config.yaml
experts_per_token: 1
norm: "rmsnorm"
norm_place: "pre"
init: "uniform"
lr_mult_o: 0.635
lr_head: 0.00853
warmup_steps: 57
final_lr_fraction: 0.0
doc_mask: true
Below are experts of layer 4 (counted from 0) of a mixture-of-experts language model. Rows are named router (the router's row for the expert), gate (a neuron's input weights, with its number), up (a neuron's input weights, with its number), down (a neuron's output weights, with its number) and show model dimensions 0-159. Each number is 50 + 12 x the weight over its row's rms, rounded and kept within 0 to 99.
Before each expert's rows: a language model's description of what the expert responds to; "comes before" lists some tokens at least twice as common just after its tokens as in all text. This comes from a sample of Wikipedia text that the model never trained on. Tokens count by the router's weight.

# expert 11
Description: Prepositions such as of, in, by, for, on, with, at starting a phrase after a noun or verb, e.g. Raiders of, Written by.
comes before: " the", " a", " his", " an", " their", " its"
router:30 67 58 66 40 55 57 77 69 48 41 35 50 26 44 41 42 40 42 57 45 40 34 49 72 44 48 41 33 41 63 49 36 56 60 64 34 71 57 54 49 65 54 58 59 29 46 31 52 48 37 74 46 60 42 27 55 43 64 62 51 56 66 55 62 40 46 59 51 75 44 57 42 50 58 46 61 35 30 47 51 49 39 50 49 56 58 64 57 56 57 52 46 52 39 47 42 31 57 41 65 52 43 68 45 21 36 52 45 60 38 19 65 63 44 42 27 54 45 52 41 35 65 55 34 50 48 52 60 63 58 52 39 73 54 59 58 59 65 54 56 53 56 43 34 49 63 34 41 58 67 64 41 88 61 47 40 42 40 31
gate0:44 68 50 59 41 73 42 36 50 56 62 48 53 39 42 42 81 64 50 57 68 41 63 49 62 19 59 67 54 39 51 56 36 29 48 51 41 41 46 50 42 59 67 48 54 56 59 52 77 32 48 49 54 55 54 70 54 69 60 46 63 68 62 53 51 51 43 61 64 47 42 62 51 60 76 50 49 60 52 35 70 47 52 55 40 35 47 66 53 46 42 41 34 48 44 41 61 66 35 42 32 34 62 45 45 40 35 42 27 57 54 54 47 37 40 43 59 79 53 46 57 60 34 58 48 20 32 68 38 62 64 58 46 81 51 57 55 30 45 63 59 35 49 59 59 38 65 50 50 50 79 66 56 57 72 56 54 40 49 46
up0:47 52 63 39 61 64 40 60 50 30 61 60 47 50 61 45 63 45 54 48 50 46 32 47 60 47 52 39 50 41 41 60 84 36 43 52 47 32 55 36 54 41 60 51 79 61 57 31 37 48 56 43 56 31 56 60 43 49 65 39 79 51 42 47 54 42 49 53 55 48 36 61 43 44 43 56 57 55 47 47 21 68 46 52 57 54 43 52 50 35 37 57 57 50 14 52 67 41 59 28 35 39 72 59 62 58 52 52 49 58 45 22 52 36 32 46 54 47 26 44 72 44 80 24 61 56 38 56 46 44 63 62 43 54 45 65 61 48 49 53 73 25 26 68 42 43 44 35 60 51 55 54 33 65 52 38 45 37 44 55
down0:43 65 44 42 49 32 54 24 67 46 39 61 40 65 56 49 64 39 63 38 30 53 44 43 44 64 53 47 55 48 44 63 53 66 41 51 53 46 66 55 21 33 71 60 48 57 44 51 35 42 44 27 48 48 44 65 48 53 61 57 65 65 58 22 51 47 58 52 49 42 47 43 57 66 51 60 44 61 47 54 57 67 53 38 60 50 48 82 66 43 60 42 62 36 48 48 33 39 66 42 45 63 66 49 59 47 73 50 47 55 37 54 48 57 38 45 31 46 52 34 56 56 52 46 55 43 75 69 46 45 42 31 37 31 64 72 66 38 35 35 54 55 43 33 45 20 51 30 53 51 48 57 28 25 40 32 69 54 66 72
gate1:42 28 60 65 65 26 67 35 61 57 26 47 63 23 39 37 35 66 74 60 43 51 19 54 44 58 33 46 58 49 51 75 48 43 57 45 38 52 29 49 42 32 70 56 72 56 52 47 68 36 50 76 57 50 55 52 59 41 56 56 54 57 45 57 54 71 56 46 58 54 39 63 39 39 58 67 72 46 48 48 59 59 61 40 39 57 62 48 39 49 61 44 54 59 40 62 66 69 59 60 56 52 35 42 39 58 46 60 52 21 70 52 32 45 43 36 51 44 37 38 33 59 32 50 43 68 51 48 59 55 42 59 54 63 65 44 58 34 42 43 43 49 41 57 55 66 36 67 71 66 46 54 39 54 63 47 41 24 41 47
up1:39 64 44 47 41 86 52 38 30 46 57 48 40 54 62 61 34 25 44 66 51 34 67 57 51 76 59 57 44 48 46 37 41 47 44 54 47 34 37 41 38 75 41 39 40 41 25 42 63 63 46 41 47 64 54 28 50 16 41 45 34 38 68 59 39 51 59 57 45 48 45 37 36 56 34 42 38 52 67 47 43 37 51 63 35 44 47 61 48 59 72 80 59 35 47 37 41 55 50 43 10 56 63 39 27 72 60 50 49 54 41 35 67 56 43 48 37 58 62 35 45 51 44 49 41 38 54 59 46 40 70 31 51 65 42 61 59 63 55 57 37 47 54 43 50 54 42 53 51 53 55 61 44 37 51 50 65 65 43 53
down1:59 47 44 45 36 41 38 36 43 48 71 58 49 52 51 55 46 49 44 51 58 38 51 47 70 55 42 57 47 36 48 38 48 49 43 68 60 37 39 45 51 62 60 47 40 34 44 49 73 34 32 28 54 38 63 46 49 53 65 26 29 57 57 53 51 29 63 46 35 55 47 49 50 46 54 53 39 77 21 65 33 53 74 51 51 39 37 42 30 44 66 59 57 72 41 52 53 68 27 47 38 45 55 32 53 45 28 56 58 63 35 41 68 41 65 52 42 65 53 49 32 46 27 53 72 71 38 55 69 49 47 41 57 28 33 54 61 54 43 60 63 37 50 35 44 56 62 23 56 72 46 46 34 41 42 39 75 55 54 38
gate2:58 47 40 59 49 45 46 54 42 43 35 51 42 26 27 61 45 38 58 56 51 49 49 65 75 44 44 48 45 53 62 38 46 62 52 60 53 61 47 48 30 54 63 48 30 40 49 47 57 70 46 23 39 54 56 19 27 58 45 25 59 61 39 56 51 81 48 51 56 66 43 41 60 37 60 74 58 45 46 75 58 51 47 48 52 52 62 50 50 68 58 48 78 36 63 53 47 56 38 32 67 28 60 57 41 66 66 52 39 46 32 55 52 44 51 64 50 66 52 66 39 25 58 33 45 60 59 56 53 44 77 27 57 68 48 38 43 59 65 74 40 44 44 42 46 47 56 58 58 42 46 55 42 60 56 57 55 62 18 48
up2:42 52 51 58 55 53 58 43 72 67 56 49 43 46 51 40 51 48 48 37 26 42 64 51 54 50 49 44 50 55 58 57 64 57 47 63 51 66 58 84 64 44 52 68 40 67 60 48 45 58 50 61 40 59 43 29 56 72 40 65 68 55 64 34 37 58 48 37 42 51 50 43 69 62 56 64 36 53 49 49 63 55 36 41 53 46 53 48 56 44 46 37 59 47 58 28 38 43 40 57 67 48 38 50 52 45 28 75 55 55 45 68 21 38 71 52 43 45 77 53 60 65 61 54 45 40 36 31 75 46 51 41 45 68 49 55 63 51 40 36 42 32 33 67 54 50 45 50 49 44 74 67 58 57 38 14 69 23 64 56
down2:38 52 45 52 48 42 51 44 45 21 68 51 63 57 42 60 57 30 42 65 55 88 54 28 72 29 53 48 41 60 55 57 39 36 38 78 53 64 45 42 57 44 59 68 72 44 54 43 50 53 49 50 30 44 33 69 59 52 58 37 37 26 62 50 73 55 63 27 49 48 64 59 58 52 70 30 54 44 15 39 56 64 55 29 37 39 45 28 31 39 61 27 56 46 30 46 60 53 54 50 26 24 52 46 46 50 54 42 55 36 71 39 41 51 53 62 48 42 54 35 36 47 43 54 73 54 56 43 47 64 54 68 55 43 50 46 40 44 40 56 56 52 54 48 51 51 48 43 47 56 41 61 61 58 39 45 51 54 41 48
gate3:21 49 60 73 32 63 73 61 61 49 50 47 64 58 50 29 48 50 48 49 33 25 56 53 37 38 35 69 74 51 68 30 58 66 33 54 55 69 42 48 66 65 43 49 54 31 56 38 56 71 49 62 57 42 56 68 61 43 50 44 34 42 64 50 47 43 58 66 58 48 59 45 50 68 38 59 36 51 58 61 38 68 48 34 36 37 52 48 52 46 34 51 26 49 43 51 45 37 66 35 24 66 41 57 33 51 40 51 47 50 40 80 57 53 49 49 58 43 31 42 44 63 63 44 22 36 57 28 50 43 45 64 47 39 52 56 56 50 63 53 40 61 47 46 29 55 58 69 35 50 73 37 42 57 41 58 58 46 65 41
up3:67 64 71 63 40 30 22 50 65 65 65 39 41 53 36 27 66 68 42 58 68 44 46 54 45 24 59 43 49 34 48 52 53 49 52 50 56 47 44 44 51 43 46 51 52 38 51 26 53 43 30 50 32 23 54 36 63 50 30 51 17 40 60 61 33 46 58 39 67 50 53 68 81 52 37 35 46 28 58 58 44 34 44 60 61 49 48 43 47 49 34 66 50 30 35 60 51 74 61 30 42 47 52 48 69 54 65 33 37 61 41 72 66 43 38 59 61 27 49 58 53 53 45 52 52 42 46 46 55 56 63 45 60 61 38 52 62 47 51 54 58 54 49 58 44 52 62 50 52 58 56 47 27 40 38 24 44 48 41 56
down3:31 47 55 59 45 37 70 49 59 42 38 63 52 69 47 50 36 55 51 39 31 59 59 49 46 61 39 21 53 33 55 21 38 52 38 35 49 45 45 46 37 42 52 35 52 28 43 64 41 47 31 49 35 55 74 41 44 49 41 44 58 65 39 49 42 47 58 52 43 77 54 34 39 46 54 61 60 59 44 46 58 64 47 29 55 52 52 66 61 65 46 39 41 35 47 33 46 58 45 55 39 51 59 70 68 30 56 75 50 50 52 58 49 51 55 62 36 66 31 52 33 16 52 77 33 44 64 50 63 37 58 35 46 48 58 36 47 32 35 54 65 44 54 68 51 66 30 57 38 38 38 33 60 46 55 31 58 57 67 61
gate4:42 55 66 60 46 50 62 58 63 73 36 39 41 37 51 70 53 38 44 60 43 61 63 46 86 51 31 60 80 38 35 32 51 59 42 66 55 76 47 37 63 59 39 52 65 39 56 36 53 53 50 47 69 64 59 34 58 57 77 46 58 42 65 38 57 35 73 49 50 60 49 52 53 53 64 42 42 34 50 55 43 63 66 52 57 41 39 53 39 71 45 43 66 39 48 61 30 62 52 63 42 44 69 81 44 41 42 50 45 32 47 59 57 59 34 37 60 40 28 57 75 53 51 63 27 54 57 37 48 34 53 48 58 53 47 54 55 65 53 40 48 52 63 51 72 80 55 40 48 48 42 49 45 46 36 46 36 52 63 41
up4:53 31 39 39 57 46 45 62 38 47 50 35 45 47 80 57 45 62 44 36 67 47 20 24 44 50 25 50 41 65 54 27 68 73 37 42 77 48 59 46 39 48 38 30 59 51 57 41 39 55 67 52 48 71 40 64 53 51 51 55 41 41 54 57 49 50 74 65 65 45 53 61 64 46 60 46 56 50 43 46 44 31 46 46 45 51 72 49 45 52 67 52 51 63 47 51 63 50 60 55 53 47 59 34 39 42 49 48 58 33 31 29 41 44 61 46 42 57 39 46 55 34 38 43 23 59 62 69 65 39 42 51 56 43 51 75 22 42 44 34 49 28 57 38 44 59 38 76 56 66 51 79 58 56 47 38 54 57 59 40
down4:51 41 40 49 69 55 51 29 29 72 45 34 48 70 40 53 35 62 66 36 55 48 66 36 74 43 68 54 42 59 52 52 71 56 56 58 52 36 48 60 59 45 29 44 42 54 55 58 29 56 44 42 64 52 71 21 54 62 38 47 59 39 47 57 34 42 63 55 74 31 45 58 64 33 28 68 37 52 45 67 56 36 34 44 19 35 48 42 54 50 43 51 43 47 53 43 52 66 32 47 59 78 60 61 65 41 38 53 69 51 56 48 51 46 36 51 55 56 57 39 61 59 52 46 42 44 53 50 30 44 45 58 43 53 55 25 44 34 41 53 38 51 28 48 29 46 55 66 50 43 58 34 68 38 78 69 41 50 52 45
gate5:40 39 50 60 24 52 56 59 41 58 31 69 52 30 41 40 51 50 37 58 46 59 66 52 52 55 43 73 57 57 57 55 24 32 62 35 36 50 45 60 43 73 54 42 51 30 41 37 55 34 49 65 63 72 64 51 59 42 44 56 32 36 51 75 40 54 38 60 47 54 44 56 50 38 48 60 39 45 45 31 37 41 61 43 35 92 44 53 26 40 41 58 61 43 48 44 57 45 76 44 39 70 43 50 40 49 41 35 60 50 34 45 49 71 68 40 47 54 26 56 65 30 42 66 41 56 58 36 42 57 62 50 36 62 59 60 58 32 48 55 52 55 49 52 62 55 36 51 51 51 30 46 45 70 53 61 19 49 60 62
up5:45 53 53 57 47 60 69 71 31 46 42 56 56 48 37 45 51 57 40 58 52 57 59 31 55 55 38 50 45 54 37 46 40 52 46 52 46 51 35 58 35 41 41 36 59 18 42 59 53 39 84 63 64 57 36 46 59 37 60 23 63 24 29 62 27 34 45 68 52 57 52 58 46 65 58 45 32 50 42 57 44 56 46 80 53 68 40 16 57 65 51 36 21 38 47 48 53 44 71 47 54 43 49 54 41 54 63 46 48 52 58 66 50 68 69 73 44 67 39 61 38 51 56 37 42 53 55 54 42 47 55 49 53 41 62 44 69 55 75 56 45 42 61 69 48 19 53 41 60 48 50 61 58 45 52 64 34 48 56 38
down5:63 53 59 44 61 48 50 39 53 38 28 43 54 46 44 46 43 57 41 29 67 44 60 38 51 45 61 58 49 52 74 53 57 36 60 49 44 56 55 64 52 61 74 47 47 52 58 30 39 52 37 47 65 49 44 57 33 43 71 55 33 52 34 38 54 59 64 59 51 60 43 63 53 33 52 63 53 60 54 27 71 52 54 61 57 62 62 77 20 60 55 47 66 50 64 25 59 60 34 52 64 65 55 50 57 64 43 46 49 35 42 64 56 66 42 55 47 35 40 58 65 74 64 62 54 55 46 65 62 49 49 54 39 54 48 65 57 71 82 42 49 42 66 23 61 90 46 59 75 33 52 43 52 52 55 46 43 43 46 33